From a checkpoint of a small mixture-of-experts model trained on Wikipedia.
Size: 13 layers, width 640, vocabulary 8192, 176M parameters.
Experts: 80 experts in each of 13 layers, 112 tanh GELU neurons an expert, 6 picks a token, a softmax router.
Training: a variant of Muon for the experts, 1154M tokens.
Below are experts of layer 6 (counted from 0) of a mixture-of-experts language model. Rows are named router (the router's row for the expert), up (a neuron's input weights, with its number) and show model dimensions 160-239. Each number is 500 + 25 x the weight over its row's rms, rounded and kept within 0 to 999. Numbers have three digits each.
After each expert's rows: a language model's description of what the expert responds to. This comes from a sample of Wikipedia text that the model never trained on.

# expert 0
router:502553515505531484457477507521525505487510514483475470484492433535524508536491495543462511456499486461468525482525495569445493534537486522460495520472516520543511508552551496467492483511502524468507487482487534498482471531518468535474475489
up0:468484504523526509513483498470509499486512487478474467468524505542505516467491515502523462503547467464489511474519490493544487488504487485420551480539500548480496503531556533499479494507501533487500503498485479539477520527516489552490501477
up1:501581506482470482546492473479536503442512513485493479508482481497512488518522507500467505508490464515507521531499518510534516489568455487518505515487548466488461476491514488469486481505484545536517506511501500520440522487487450531459483521
up2:445481496524507497478484533499497520497527457526500520462510472519496450476511526515483476490505509441491507488496460439436533488508510507525481489505477478528528493499499469536492504483524531510515516480539462523500479491479454525482461528
up3:487492497469473475513444511507525543450516499480519516469509499514478500540476491551499435479522475481501492504498438482495542506457486496496439490494476510502490519470482511487509527490472499469488533474523518507481545540495485509510499529
up4:531531477508536481533523494506468509504483499476498465519462474483518465480492486479499515518521470502528500508457503553521478439489496485475478515532492456505508516547472482476504530475519499516487538474518547512484511460488499477498495511
up5:486489486475489498485510483511503479507487529514485490526483468507505525480466516485539529511480469493496548499478515520485534508452491541474492472506504505478498525479489530509497496503532513473503526539444510532499496480516527506485487504
up6:500508547510467523475476454489492493479514487508478513502482553501471490490484474464489520510522484536444516507471522519497517474498497510484502478481504521473469519528474542510478490496511490471514516497494505487487497484496495551499502520
up7:473509527556497541501476533466485512482474497505478499524473550475499536531485493514521489476532548517512530516507522525510479472518488486528503492578532541530504493503478496541523502486532461492517516455455514521517497531512530514530522466
Description: Digits of years and month names in date phrases, especially after in or a day number, such as 1998, 2017, January, March, beginning.

# expert 24
router:506556486508472488491488517513560505490502490493510527533499538506523519447496543496494531499526513510451517517500496479465491539491525511535527531486550474535528478483465470532475539522465524521470461482466450491490503540498487501497546506
up0:506452511499464547491474494495445507510533490463446515486508458553501519493535506502521480474543498489545521514521543495540506487481480476508550524532504492509522502519491511532449492539485505490505467539493503506479536464499493531539498528
up1:516476510489464474493485521550538524488505502470449515505467480488495527476517501530529516468529506495485530501511528458481522476494521506519476460491508459520506490507465466541507487482515467495476544480524507524499488450476467497497536505
up2:490504506484494502533515536466481495478542541473496518516513514452539515486555503483515466506512514460547492496493502458484503497514521491519492518504502465456494492481493474499468513515466469501510482487479491513507506466494525476477486520
up3:483554546479503501431561496466489463492484523503485551512526551503459485461533497491507451512456437524515533472495478536524547486510501486457476510541511508464521511513488526469512491477482505487469485503476508521502476484525483541537518524
up4:498470509529488529479554478481521508479489502509430520509526461487517442537409509510516481471524498511499498443537486482494479472500479482490514454506468476496525489522518487556486504472507543512475472482496504521463468508491466458511480517
up5:480484506468535483522533507505471478454505480478481505452432512526496517462513523495510486471563510471476489476469514528516479486455497498531483537532490510514512540530442524490503481446495442514503533535531521534474528486486512502481476485
up6:503478550505493507475498494505516494496502490485470529467474540519468500570517524509475438548545509528514491497464504490513508531497495488489518522459493522506517474474499484491497552479472498486459535489460532510526508482521523467475533419
up7:499485512476528509516499508479487503494500441521525489522489485499504467506518480536535460482493492489483529491508505480485458526512455486473511513510513556536494495518485505517494486468506498479484518514485479524491534550553502527498468465
Description: Numbers, units and symbols in geographic or technical data, such as km, ft, °, ″, sq mi, and hyphens opening Area or Built fields.

# expert 29
router:493527533524518555461456495467514521509548510493513477507461518460488473496562529503479509499525488487509534526530493484488502513476479458463505512500470501557510532517507488448502469475506520448506482490491523490491523508477459540478489470
up0:496496482526524478489529518468511542494493462513484482483552474463476499510512491496476479490504506524535490502485480521559501473472520500493487493524544487512511493513508470515500552505452498517526530519511557518516465523485516504553495532
up1:514504474535494489468451536516504451492545498473502484512534513521514501560563511491517487480496533483525516463518481495540509520497550460466496513514536464492485498517549455540504502545537530531488520508535466536500460466512499487530510474
up2:470473484498508551475548501472527506499497552503474444478506504485517495498476476487492505511514477481529470515537525536532545483482512481484506504507565468487512468557533502468494553487479460543463524513590469519528473512526530526564502521
up3:536509492566493512530514507509494492481495511484511519466504467499506475532518462513472488501532495485445509480524519477471487487500488532454497488495505525494493504498538536483450503493496514515502542504542465550487511502485489495458545510
up4:491487512480521488439454495538558439469502474474513496498486460504521494504504493461491495478459485516490479493498487482492526442494531478481480538503462481514543477502487478516493475535479522517485504455492493518516503498512474542447466506
up5:510502507541519494521543468519464536519494496486455515497484441512510491505509528440463491499501554527495473478532530497497482492467522558470502471503500508547473503514500491506488474431500529474482504468504492537493540514509488519505498522
up6:527541464492530525525489550479501447516502500516514504473508476508486424509509438465538479486505517494506490486495467520513485503512489491540475520489507512498500522507510499527493500491534483477486512562477522520480525523504516505502492465
up7:510518505515488482513495532501465498464468504511533521503497492473498514533532502541466535497500563532472531502549550510535508496510485483494480541485515491473496478533528543526482487486492548483465506495519504524481515548512424468494504525
Description: Time expressions such as early, years, days, summer, plus the opening piece of ordinary lowercase words after "a" or "the": alter, lunch, naming.

# expert 39
router:533542458482508525442507549534505504507533570482533477520477476556532463494503498514495512494510467485529521521502476544540524515489516486505496521492479492483504512491496511479533524509490492467486510477510518484468458493533503527480520499
up0:502483512519510483482502494497499542483492549482493463517533511480491485451493510524506490462497541445519494515524485489499526496500501457482529496515528489520512470508504481508487519529475490486482558489500510531503523493497514504477483489
up1:538529519475482497504494498460496492466517523477539522501529494538503505452522528499448492521526544522458532457463527462477535538517497556474507467516475488510478493509527499502506488476504512524499493511499502494479509488487514534482530518
up2:505478532458508489502465488529502486476493558482520495539503499495522502468482509509482497504514533486481551499532484486476480515500502526479487514525482506447528499524533556521531503492510533547473511464469502548465506487524505476537588473
up3:541484447469498482526504511477495497526466484447533490457509472502500517486501507487482461499524494528482497507504524498528493463474537494495520512523503469573543503495513472503515555480476512479504514509498513486504476448531493479477487486
up4:516486473524517500486485521493508500500530526523522478488481467485612501513485478524546548492564446508469547464499545528504485490494507485504510479528484502482504534452501475507495519535468552510513521491466489528476491498466471467512488514
up5:459523499509527497488479532507544524498522523479510483462488541512489526495484471431525516522466510499550497503544498515491502463555505505516495524492491456521465520513498494551508503522486471491490480537496490519496501521478500515462496529
up6:533515496464494506515515502509504503484475539506550491470490549496465436484541438501501434467528462496557498432570519487511509555518527469509471533503469503491489504492498490471530471503532483479471511499498470534476509487546484517518477512
up7:495488507504476486499507518503514476466520502514460529485499557478515521550472524548546463496470468503471483493523513510508474515479482508519469509493506488511480471496474487511473513506495497547534432505465414483467520514465447495514468547
Description: Quantifiers and demonstratives opening noun phrases, such as some, many, several, these, any, other, often sentence-initial in expository prose.

# expert 26
router:544486533504457513465540502520524536527541500515560484517507506531515466454523504523484523484533502522457539524543514490487549510474541522473448526504519465516503507536491479506507537524450513491482499538525532498541515568533550511485468546
up0:450489530507513498487484497507492540533514515485436482502510484503542514488499475517520474499468515517514477509500515468494486495532508480491512512518528483524497516532503512500527478484518494483490486480511483525488522500526515550512509471
up1:539531473510499476481538477506549475497513478505490505505549510527524516450512525530494504482476518479509542483454503481483506521547511524476478519511508471483527475552487509510527509485443467481486572491536506544500532503496520532528469474
up2:522460505490506509474472504563513478499555510484508443485453504508483510452505499479509509525463509442500499500489464478460507504549500526502513507488511511518463529536470495512549517484484466509493509474495503504511522473509522491488526532
up3:533530476500477487496500488523481507536473435470516506461470521502497515471484434487526498507480485494500541538469526476497561530464478499529494502487477506531484468506485558481547534422516502495517471472467507517476483485487485531525481536
up4:494486512490508498514517499499506532508512481515498484499536451496507519503506492474499467458505512468482489492524540512493472574526482468490459478470486518540511477546510506509516498494483465518505510458532516511486528521504497545459483473
up5:544496473539484499496509510531469496505491516514510484492516501507498476491484536525529538499501522491476503479469510442527551459489490480568501513454527518470516520523447498518449471473478503517493490506513457508479510503528518497527497537
up6:491513503473492505527488529516469528488526499490496463479473452463508502485558495533511501510496462492521444523461559480462482486479489465512514513449479540491521467509535531504502506507550506520461519475552527518500491517475495467463490506
up7:514486505496547466515459478459536495506543485524492518448496511532492504549524524505468529486506556465506523481497545518444534496507519474479505499492499510534538508527489514479534501485522448484508522505506509510480528481454532498500482501
Description: Quantity words starting census, climate or statistics lines, such as average, median, Total, each, per, plus species-description verbs.

# expert 62
router:517480514523487515497502517538493504518534462518551489522506509456488479500496496507542477497534458498484526536507536527483435472486457550460482497513503511487502487541492482518514495527481499460543481504482503497516492475531551468515490496
up0:499466509520523527507530492535526522487519471490466542499483490541514475541485488496469494481532498466495476536522533491502465474496505519441516457514512513453483475519449521527504481513475491490498513496480476504493513495524492461448515460
up1:517466494463477531494456456486497484489463474552469480493512530489462505468513490516474472492505489510479506477496493504470503542479529510514520440475481513529519497481511571509474473506503493559494466438504517504506514484515470487494519491
up2:521490451460504512548498508497502540454461490494463520517531497540502489484542489482472480487524482545519503483468486499516479504529534511500529497527489496483466451511447460523485556511515481483507520492473493496499479472498463498467492506
up3:486521450513458490526519451467536520503490535497525535512498491456516481496527478506520487508492480505514495507498519492534488502534496478563497518479536514486486498432506522527520510509506492456499504475500438504510502456488471503469553513
up4:508518466521476483515505485528487529445505499470534525493481494513483499494500520534425468472519546462500526486533505511469495463486486490502467512500492502442455490501502504523511465505526483510496457495543509514524474514452507499507508506
up5:489492488517499510495501462494480520450472465525497468526541466472515551464502510489521504438496521501514509504525510504451501476492506522467495504469556493487497512473462500511530571490490490493526466526477500562505488476529475472503490499
up6:506500501456510503507526497486473480470479474457492495458513498444502491488537518493566519503528454503484497511467542479502464505482507529482494452472518505527490481526483528468486487471493494462529501477473534533510531476494541534525507478
up7:455514529494498506493533505482495496513500515487485511499484530479529482480503477517488487481476512485486471473491552533487528479490518517464446510531471488494440513509495471509524488502488508504527511513538503505479487493543455532505470497
Description: First pieces of split words, often Latinate prefixes, frequent in architecture descriptions, such as comp, con, trans, pediment, fanlights.

# expert 15
router:482494517494534571501453503504519533476570501458538450503468530464493494511508503544523523476494497498539484503535472523504467505488462506513513490487479504476530498474467476515529479497515504458478513491485485486517476443470500491535488511
up0:524482503521499511500477540483480500503495488465470488536487453498529506520486501513534534553516467461468448479457514506531487439518485462525471495504495501515499475481506485443554529496494502542473530510500479503521500526490482526496483497
up1:468474503476502500518501502504501527518529468459532477474543512487489480473510505509483505506491541476530507515489503443498465476499512533491555527515493484494511482514516520476476533468475469515483473491497480532469523496529518526520515491
up2:516486510522484540513506482531479539480465491491532507512456509502492501502478479497523516530505485519503486487450499493524464491537493496512441513480469500496500461510474462501473520515549529482510509503494475523471503483497473494516516528
up3:468482491499521495483517537435525522475521544502498501518493515442474462514492549511494484473511483491480487534480540448531504507512481472501496509496485520479443509496485511472545472483514544487478480484525457526449498501487522504498512505
up4:505496501524447479499512473481529463498475498522494493473569501480524457493501473512502511493500467511484483523541451482497526520528511482480505444477490480545532495532505534489519561507518462516489513484548487473496536505491511498482478508
up5:520504450510504537460476548470463500460495552506519470462516508505495512509525530508505474567491488505518502478492543514444545508487489473483487485470466490472516504517458534513472487478483536479505558482542521498507523463535508465478527489
up6:466518506492472520519485517433479512493457488528502502533499518506502538509511508491540482538476531500511483476513496479504500475503514489482482488486536477514504483513514481487518527484458510551470567500474501527510546493533490528504496525
up7:480537512486512495494502526523475510508491515475472450497476500529507501475483453521483462509498541524523501499537543466497500516488483499539556465479428484436504518523516450506557540499464515543466490499539458539442547450485524486483513479
Description: Middle word pieces after prefixes like dis-, con-, re-, ex- in abstract vocabulary, such as dis-tur-b, imp-os-sible, embar-ra-ssed.

# expert 61
router:516515460504483503457452456505560501513462510519500497478491512510457473494481530512516539495462493509475527469486451481512522534490523473531475511505537513555479509503463483519497513514495525516528466478499462476535475461490502487480518488
up0:506466512455499497513510497521512496494511476476469472463480484473520475528486517539451485507475528544520510484440485469489459485493523526475492498481501506475500508462468542513481502538482476539506511483512458471539468498483493531510490502
up1:485482546490499481491517497550515499492536502531571482451500495527528473529488471447560502500524468475475489538514515487493492479488493501498503504546498530525522561495497508548496475506521492521542505503506503502505479454498483487498475508
up2:492478463527500503527510453507515481491466520528508493529488495489497522541526545501498490504467523501537507487475486474461478513505491512533481509485556530528460491509496567564516520469552536511525500462474446514516497485454462511478516519
up3:519542533499508503464481504485491544517488498524521450466508547477511484538522523463505421508512519508529541524523539487528488528510527460541522517537465471506517505533463473498496489480458459505533464491490449516528539485480483481496497473
up4:506529527528494508489496514532492529474478492503506473458507491477530462548518525520431449537500517506532490515496499495471478492512526493500504474545513506516474513531545491542494511500501482526483512508505520522515517517478485513513512499
up5:523504502537507476498488520519461514489532467488472458486503458479492451531523509545464530482501486513484515551527532518438484494484487487480467493464524491498475439530493476481559493504463490458441515467524486521521517545464463504479533508
up6:510540502503487502520463519547539536486498495470515447536486443520539515479511478528523460487481515497549528529504523530535522501526464495515488501508525451530507509505506511477542520484482513479492485496524538529484516531536520499527505520
up7:540539535513507549523489483483544479457479551504499495499521536488524508489501441492522474490485511486475481508515496495481480489491498523494510456508463482526460498553500503486510468515466506504519541513526444521470486464483492448485521468
Description: Standalone space tokens, mostly before numbers in tables and text, or between adjective and noun, as in hipped slate.